config.yaml
n_layer: 10
d_model: 256
n_experts: 64
experts_per_token: 2
d_expert: 128
d_shared_expert: 128
activation: "gelu"
moe_layers: [3, 4, 5, 6, 7, 8, 9]
router_score: "softmax"
normalize_top_k: true
routed_scale: 1.41
balance_loss: 0.00426
balance_bias: false
router_noise: 0.3
router_bias: true
init_std_router: 0.0308
lr_router: 0.000766
vocab_size: 9671
norm: "layernorm"
norm_eps: 1e-05
tie_embeddings: true
optimizer: "soap_variant"
lr: 0.00385
beta1: 0.95
beta2: 0.99
grad_clip: 2.0
batch_tokens: 65536
seq_len: 512
train_tokens: 339100000
steps: 5175
dataset: "wikipedia_en"
Below are experts of layer 4 (counted from 0) of a mixture-of-experts language model. Rows are named router (the router's row for the expert), up (a neuron's input weights, with its number), down (a neuron's output weights, with its number) and show model dimensions 0-255. Each number is 500 + 50 x the weight over its row's rms, rounded and kept within 0 to 999. Numbers have three digits each.
After each expert's rows: a language model's description of what the expert responds to; "comes before" lists some tokens at least twice as common just after its tokens as in all text. This comes from a sample of Wikipedia text that the model never trained on. Tokens count by the router's weight.

# expert 37
router:528569568456523552497416570577542474463493488460494469435426453475543487482513455504495507621478546545503612580564580418480559480519559547490467555596518462456470502465469504409410493492421555448513546518483469425531550525527478519443573433568505500470534463482490452454414423483539461479440485512447552482489447456569434453530484519400486431616547547490524525478527544526586503490560476507520463462509579482488528402558437609496398450507529496527450535579567537579443452514555607636406401488482478487458450505442437435494547577445615501488518433494573412437506531514481442509542463445566558455464483549529502521491483497547570547592490452529548522484503432542498478487515454474453513577418561477452426528503553432521623552521509451484493559477451466491548525564539452
up2:476465409519497496468563468493451429508537530527576513414493507519498550456486465417508557530505474441539420557511539515440487512445521485561559542547500518541404557462388445573472451507410538505516563556434482550472502639456458473514561543565485476554433499578594480510410461460490505535442545512490477544564494460295423425522428478481573457555562529548544466447507504434458455457585537521456412555491400561480452506503515487494480433426551530527444523508490571524423480534435505513491500513541512536521416474442525567491487511614496409482469479497471563475549511546513514405518586539558497491554408611518498527465554520472483446558484467538510513545442415435483513409580583511474504565432527493574492447544516544549547444475503510501552443595503581506391478491592537
down2:556427531523500504496477517461542481536539608570510522498517424451525447459588539468502402477512411485432518601478573503484548466480568541408457642430494515491521448524540526434583621482558487464499492473519503489607599553437481470445539530547458476527503547537456520461477555506535584507434529502514608585426539523492495457559524418494512491513485533464491599484565409418478479559514589505402587414545508499496584496473534518494523539520524486400385533445630481561490433462499490491492503518479490595559539477484503503458571421524502572502566473484525544488500544594432555467478476497479496469464533515550486536520486402436517377437408449496531599498392548532490510471499471479470494488427453429569516550435523524547527467522467444620537557473419480442443494458471471
It responds to: Inner digits of four-digit years in tables, careers and dates, mostly the zero in 2002, 2009, 2012, 2020.
comes before: "0", "1", "2", "9", "8", "5"

# expert 50
router:492435531427488453512471470587544464504511531500514560537581490612473494485507569498498562466536430519564451479497492539593457513548562530475630519437581478522576431561464482447519552529518513472445520446535499540481558476619501444544468481476541417381571417542458563481397407498383585490514462484415497538522509518538512525463511473439534462600455512411504543481469443544458531457455468563411571516529499426398474510489601505543421470397428489545492440514436504459554396532476642478572521461468583484517468439481451577489501384448538487534551535586568580418548441520488504461488512454535516547542467418483523585498465614481503517537548503499484440522540478493440427499593495529518506465490558481579477513520523506500496489537514435389466525455523475496536461468571456
up1:451482480374464494492537579579558502410585533514507468486500536514439473424544504541472479509511470591513474471438469431527534445528397520491486425453493448535532499498474521532542458461512626487540471535482524508429526513567577527512571576612537556455457454477405527461407475519508437548514425565401575500435457492460539532460547506572420457524469548446448524539539507500568618510528463512503547499597409484469484528473539515622496548456538494536496462512488481497476564484512565471477534463483519565501472563464635502509435593496550494418546468424476460519620492448498492522515485455476522541486477471449443538536440461503471435607466493556586498545404448459459586665540511512464502435565461497584524555479498519443499500626424511504439410465458449492406555499484496
down1:519514532541523506462503447546518587426474552486454517553471474479474583525461420494562540437526563421437419519498509555535490503366495517452471496500543590545443470565501538600403454560454454509548545592429437547448477537455493506476570461526461499474494515470579606570525425433568454486468473355543540461520503536499546597468492537493585580510434380476534480489506479528426530446496537560478469446517443578482431551463498486439433509459507613495520465571419409456514563465573521417518514570538550537497474473485478553507553490596455423534477441447381468451511492470405459532584506478469502549517490563504499533478533628536484486430505609518550469495520424454544556435535439432545506504436493477497514531427541555623514453560526477558482483555505434479528528458570511
It responds to: Final head words of organization names (Institute, School, Department, Award) and closing parentheses ending names or notes.
comes before: " |", "\n", ",", " (", ".", " and"

# expert 40
router:577532485546530518581456583474526546419488463527482553535609463528415439523484545551567502482418545518482461438577443566490462470527474388511551479430426435485515507465446529474494491557409456462438527525596419550453569497477502489526481629443509423480583500443432437482534449466433535550512539545511562483568491555515498507454575494490527490588507495536476540597482340471523514395525558503603497544475530483457422564616525538483503512488432505476552441439418541516337487446448493472541535554395536507555526552518496474562587579451523478535598509490536448452584546481507473530487466483480428515549497468525505419546406515559490512520442460475543565528558515463465521552501490548550427508459545486432475593522469573467454536547543542476531459565583410537512476472509493
up4:587486527499545531498499579504519571456475568465601435453401441653462400478508520483521426499439428495494442480493452562519506462530467503436540515508435535478514458473515484514495449495571325506531433507535500532511412542533408431519588580448539438435491575466490485504512607475522460478545499484454506525496456469562540558526589429516462522557468622484488511495486456587505512451484522442464476481414474491437611514516537475504517525369501469561533599538459487509502489514475507528618536546468500633446392549591481563471545504543459451498531483516626449466491416506545513486549522574427502536436506572539581458461524502498473528433520420437468483446573542511480530527523450529559458495517518460585509465444437628523474483521511473575485459466446440486543442556459512
down4:508469436441472469360457467577478475383571576437539547496421459499509450531453391488458542527451433412482496499549560486486493611522479464425469465561522440555546463499520487460453497503492528395444473524567454505484486517472474531541561413509458482442487434507535488581467453485488613480613540460396512560506463417407546457626501490479464473504528548568507489522510509558481549459625539516504558547542483547466532470562552545553537560523512496639471498504478452415446347588547473529479447487573507515547519488441548569554500464511510513450543541398574515533483433498449440543481529487491527498561502525502521479546510567509450539489536458505537462441548417560448476439548553455463602509572478526520543494514545505461525469511436399467512499534471572411540614433477572
It responds to: Final digits of numbers and years in tables and references, unit words like km, kg, cm, and Thai or Cyrillic characters.
comes before: ")", " |", "–", " (", ",", "),"

# expert 8
router:466465401536552529501451476486459462533457501532498465457438508432535437513473424400502490462493484481570601451517528447521477527564540511524426500422417582498441530509499463458479458410485433556515488569437553463525468485469507504514493471491446477501516503522527517539601532444437518542518514471449561490529568424522464470488456467500434424475469590557514373396492645432546507443534511484561410530566549536489411525450566580601441515471620534554534508584497588535505502495452436496532500516492532512504552495398499490485568527563412534421440535534481454434562487499609514473445523436560570536488455538509555539457597482605589533464462551539557505546435504526475455515462440466534536404465540413457465557593479553458464455512584563554495534602522523421455417523504444
up1:462526516551526546533448524509521529574495478476461494527603544539458479466538554493405548473415564484483513555551506524512519490481439533449460432481511544456518535425561549459451507468464482626529447495556508369470523452510463475507572435554547479601514451499508539440508469503465474541564516487521638444545479457525564447647591520573484493485491400524553453491480571459452518584477505477458453522547450439471469507485580523395463406584529501506545523506524561500433551433457605442550375444428577540461607605583535501464429485510403470483465527497493527541380497499487514485524530538544517471410520485424516484503475548478521470472531614512500473541470482594467487515525467398495537555531527447540474520583518473441494557461447513519432413573507409537468444418595524
down1:532461383438417414473385414594409559539423484411555488472500536581466475451537376526551468509462415537529506444514551397475475532440541465473424394425507499445568469491441441520478530493572468495545498422516527575586488542514469533532499491597478488528511467479489492648432521569580569452497495509525471475473443515457460554385492578444575427542506470527454456508523435497533464548533483552436492490461487486520413495448491475494417580498483464579503423528582574446592445534438534521422551487497486511545583518494440499600481499467561507453463539529431527509469549459427498479454491495478507574521382512451467467503482450465530529514494414520522461422574553521486607493413514576573462485473436497560478441537475520533489466487490392508484577505466527439567507508473501
It responds to: Standalone space tokens before digits, mostly in dates after month names (March 23) and in table cells after pipes.
comes before: "1", "2", "3", " |", "4", "5"

# expert 21
router:530430525531495453515535481444449502547598514595391600465498463574558485486451493543526499535489548465551477550514463495560469446489503459511492496491515551498461440447510536515457519575470564572583579380404549461463523456476497556546539468472498487574591506598583461514518450512421424504514513463406503500491499595398534531446504478548543527448537524575669405459535586483469555514441453446545462472514494464533414535395481479576546455432592533502508545446453532501528483546509520454543560486416432481573512418516497447497541524406505429502535602400507486475467540504498552397450529569520419469490548467470574502520490527477499453402564482527429448593554493413537390573529481518465543579457498489562498428469470469569446492500518540444486524500478539455543445566513443
up3:446502483473567560474454549427446460504457579425547506519532540485408438526511450469548440435493548548485544457546484418443526497545448460455470489465514536456606559533444529482560531512499548544519526610509525481450494529426513419520498497455504465408567439483489526484405499552426537403515490464541433515530561481514504572486511479484548430468450477513466469425567456571469488485499551364568568509549569455454497593521596479466537447526493572526452575507504444600538587506537487549443502458494474487514480570428493519534398602498473585434472517496444506481451367447383551567421590501454359508536517494491571488440448503498551405570486451455532584475574404485500464506427486507568396429463510487471416514586523516485506555498486499536550557506511555466518493529525405
down3:438466574490446503534560477551637497446443459541505519553531430425512592426461477530413536471435531466492479467458455543534502425455503486460475566475538501596486453485508510565473544402391423398570527579432510473514492444510554595498339387544523487484509444414515556573466523513576511565495453540506479511516452446510570437564449504537480563552516457613552531474520536472509506489556540452455517478463394574564534484403476405493521497511474488510485478447382476430522573469480573498461478517478513575499484485476525544532616522549455496459510540545544436547434578509558486452612478495489453547605416508536475435533442508534502547560512527541471480448457552466450462447552477428503499603574587488478522486526496580417458408464473479526482535507439484540523561493443522
It responds to: Pipe separators in sports, election and weather table headers and rows, such as Rank | Name | Score, alongside Votes, gain and hold.
comes before: " ", "\n", " %", " Votes", " \"", " Candidate"

# expert 29
router:491537458523521502493528506455477556520560559506469486578448404581510390407476494496539505524514446441414418543493520500505520441509495459498608548502455439530423636497502549483448531548528502479493519559537416506421415483548483486524456446524571428542452386543575511486499570481404500463424551464503523472453468550517566446457507585468519483544446508522523522535405599489450559473500514534472521574426578574523395485477604547475529466535558438494437557526408480481443542495432556549487456635492452542466475549443472565484544464541544459522551564561495481421510429570513399510566481557417465465521429413476392488500565504547503517529502488542410507557490545441482528501438467498528478533486569535567497622580553475434478455519593440489432473532537549546590488484445502
up4:517466407506545466367599456493565439466505558494444524444454504497622482499538548378502506527502454500514453550478540464576539458510496538527500529547503508491506513556426527505468558497517472456498569572531509504580458516472478506473529538538466524444503501501373508397506482558506450445399460576483417541519600456484517555477537559541444434497452474472590369475430570482507417505552504582544515535494485521414517466480524600534462486525565533496547523500529566483532463462458505542496478580487593496439575511493479533559573428608544518533494483346485477460451525491507470452454539568543447565522588529452435541512424507581453504501476537464469475465496553529472551460437524588498445413473485478459511561495565603600514496618361445481600485557509534489489497525461403
down4:392522378535547460514518544433443480406559496537496464429528507597557532490579536462442527560511477466465481492506577479538539546501569507597474475551515535536379536521477543461471490443544468517466516428489421534426450514576407513538594500458440510470557463594515595454536472486550541463521487534529495484466429452487540515394496560518470451536436543559574582541517547531502482478501474534570515601565452515507547475379544428476562471486560614543522406510510474521504462585486547490488520524566494544425509536473398411578443450394476455513545468541489501497409451492397445572444494522435471519505503429485588582535500591496557496514430593475434623462480464455457487513503556541478534526517541505557482441481492539522528402553417546530480528564455549521470507402533476
It responds to: Final pieces completing nouns or years, such as princip-le, produc-er, 198-4, plus role nouns like film, album, daughter, title.
comes before: ",", ".", " of", " and", "–", " in"

# expert 17
router:571489438470488563546400548587492512596516431456505562487587509410515565444400598491531505503482393519445520391525458490552429575586432547566468500465482447548507485531496488538488584498513594540500501415540495581526520489576527485462433620516489554529410508493426540494551500603516520522573504476485438596562499461505566398526478453515571478597487478467504467512530458576536440424459531495504463631438519576478497449545547436462467550574457557470450530442400578515367437457522541493465511506442478528510512381463477543530525430490441536503494546514506551541561518541526450510452508461483511531468528446519516451488462575404546493487554465522481525578534449475518529484461481483510520544445399421446537403462466618488441438471498460506490473529493593516495506454422475
up3:562520432495472495483496499499518442510519505538468552498540506464452458481550644560448508503475491396528498437513444565522439528530462572486515475435483474504479396601498581579409511457392472540602503488454456473494516523502437513498438508554434475501529446460508517566511478543561544520511448461431483549585473512413553498579554446607566516455513489447456476463497445517492551490422472589453450484549512535461483495503500555435472425557525509566458431419473443471452519526429488590474477416586540527464506509454583403520534544512536533447511490517533330509429484594526462603552453428561545522423456525497451405508559618388539515604467540553485446591505524465461597491496513461559552492525443492477436464561527575474505485549489459449593588431454459509501529500553483
down3:436449479528494510504537571531524470542520518424500613571477487489568497530573479517617580514463479607531599517498586488426525443495518491497512473564522588456509496490450457478468497524488478499504461433483589580400486590439517416544538467509562467483443539507472544472504514397488495458605579464440431438474462523482473490560441548518448473465506471436456557515524608486448580417594486440568469520469482445491513433525534494510519508517510388518524572545487576469494534554603531451580559485477444388530509456467456487458443442582477383525539535516402523461435510450459543492519545516492558550540527528513482480455467490529538511518405526394468558428520429499478549506509586438510444490519535561437475524511593593523523593608505442471502371584517495557493484510427400
It responds to: Colons after infobox field labels like Location: and Born:, coordinate degree and minute marks, and place-name words like York, County.
comes before: ":", " ", ",", "\n", "N", "W"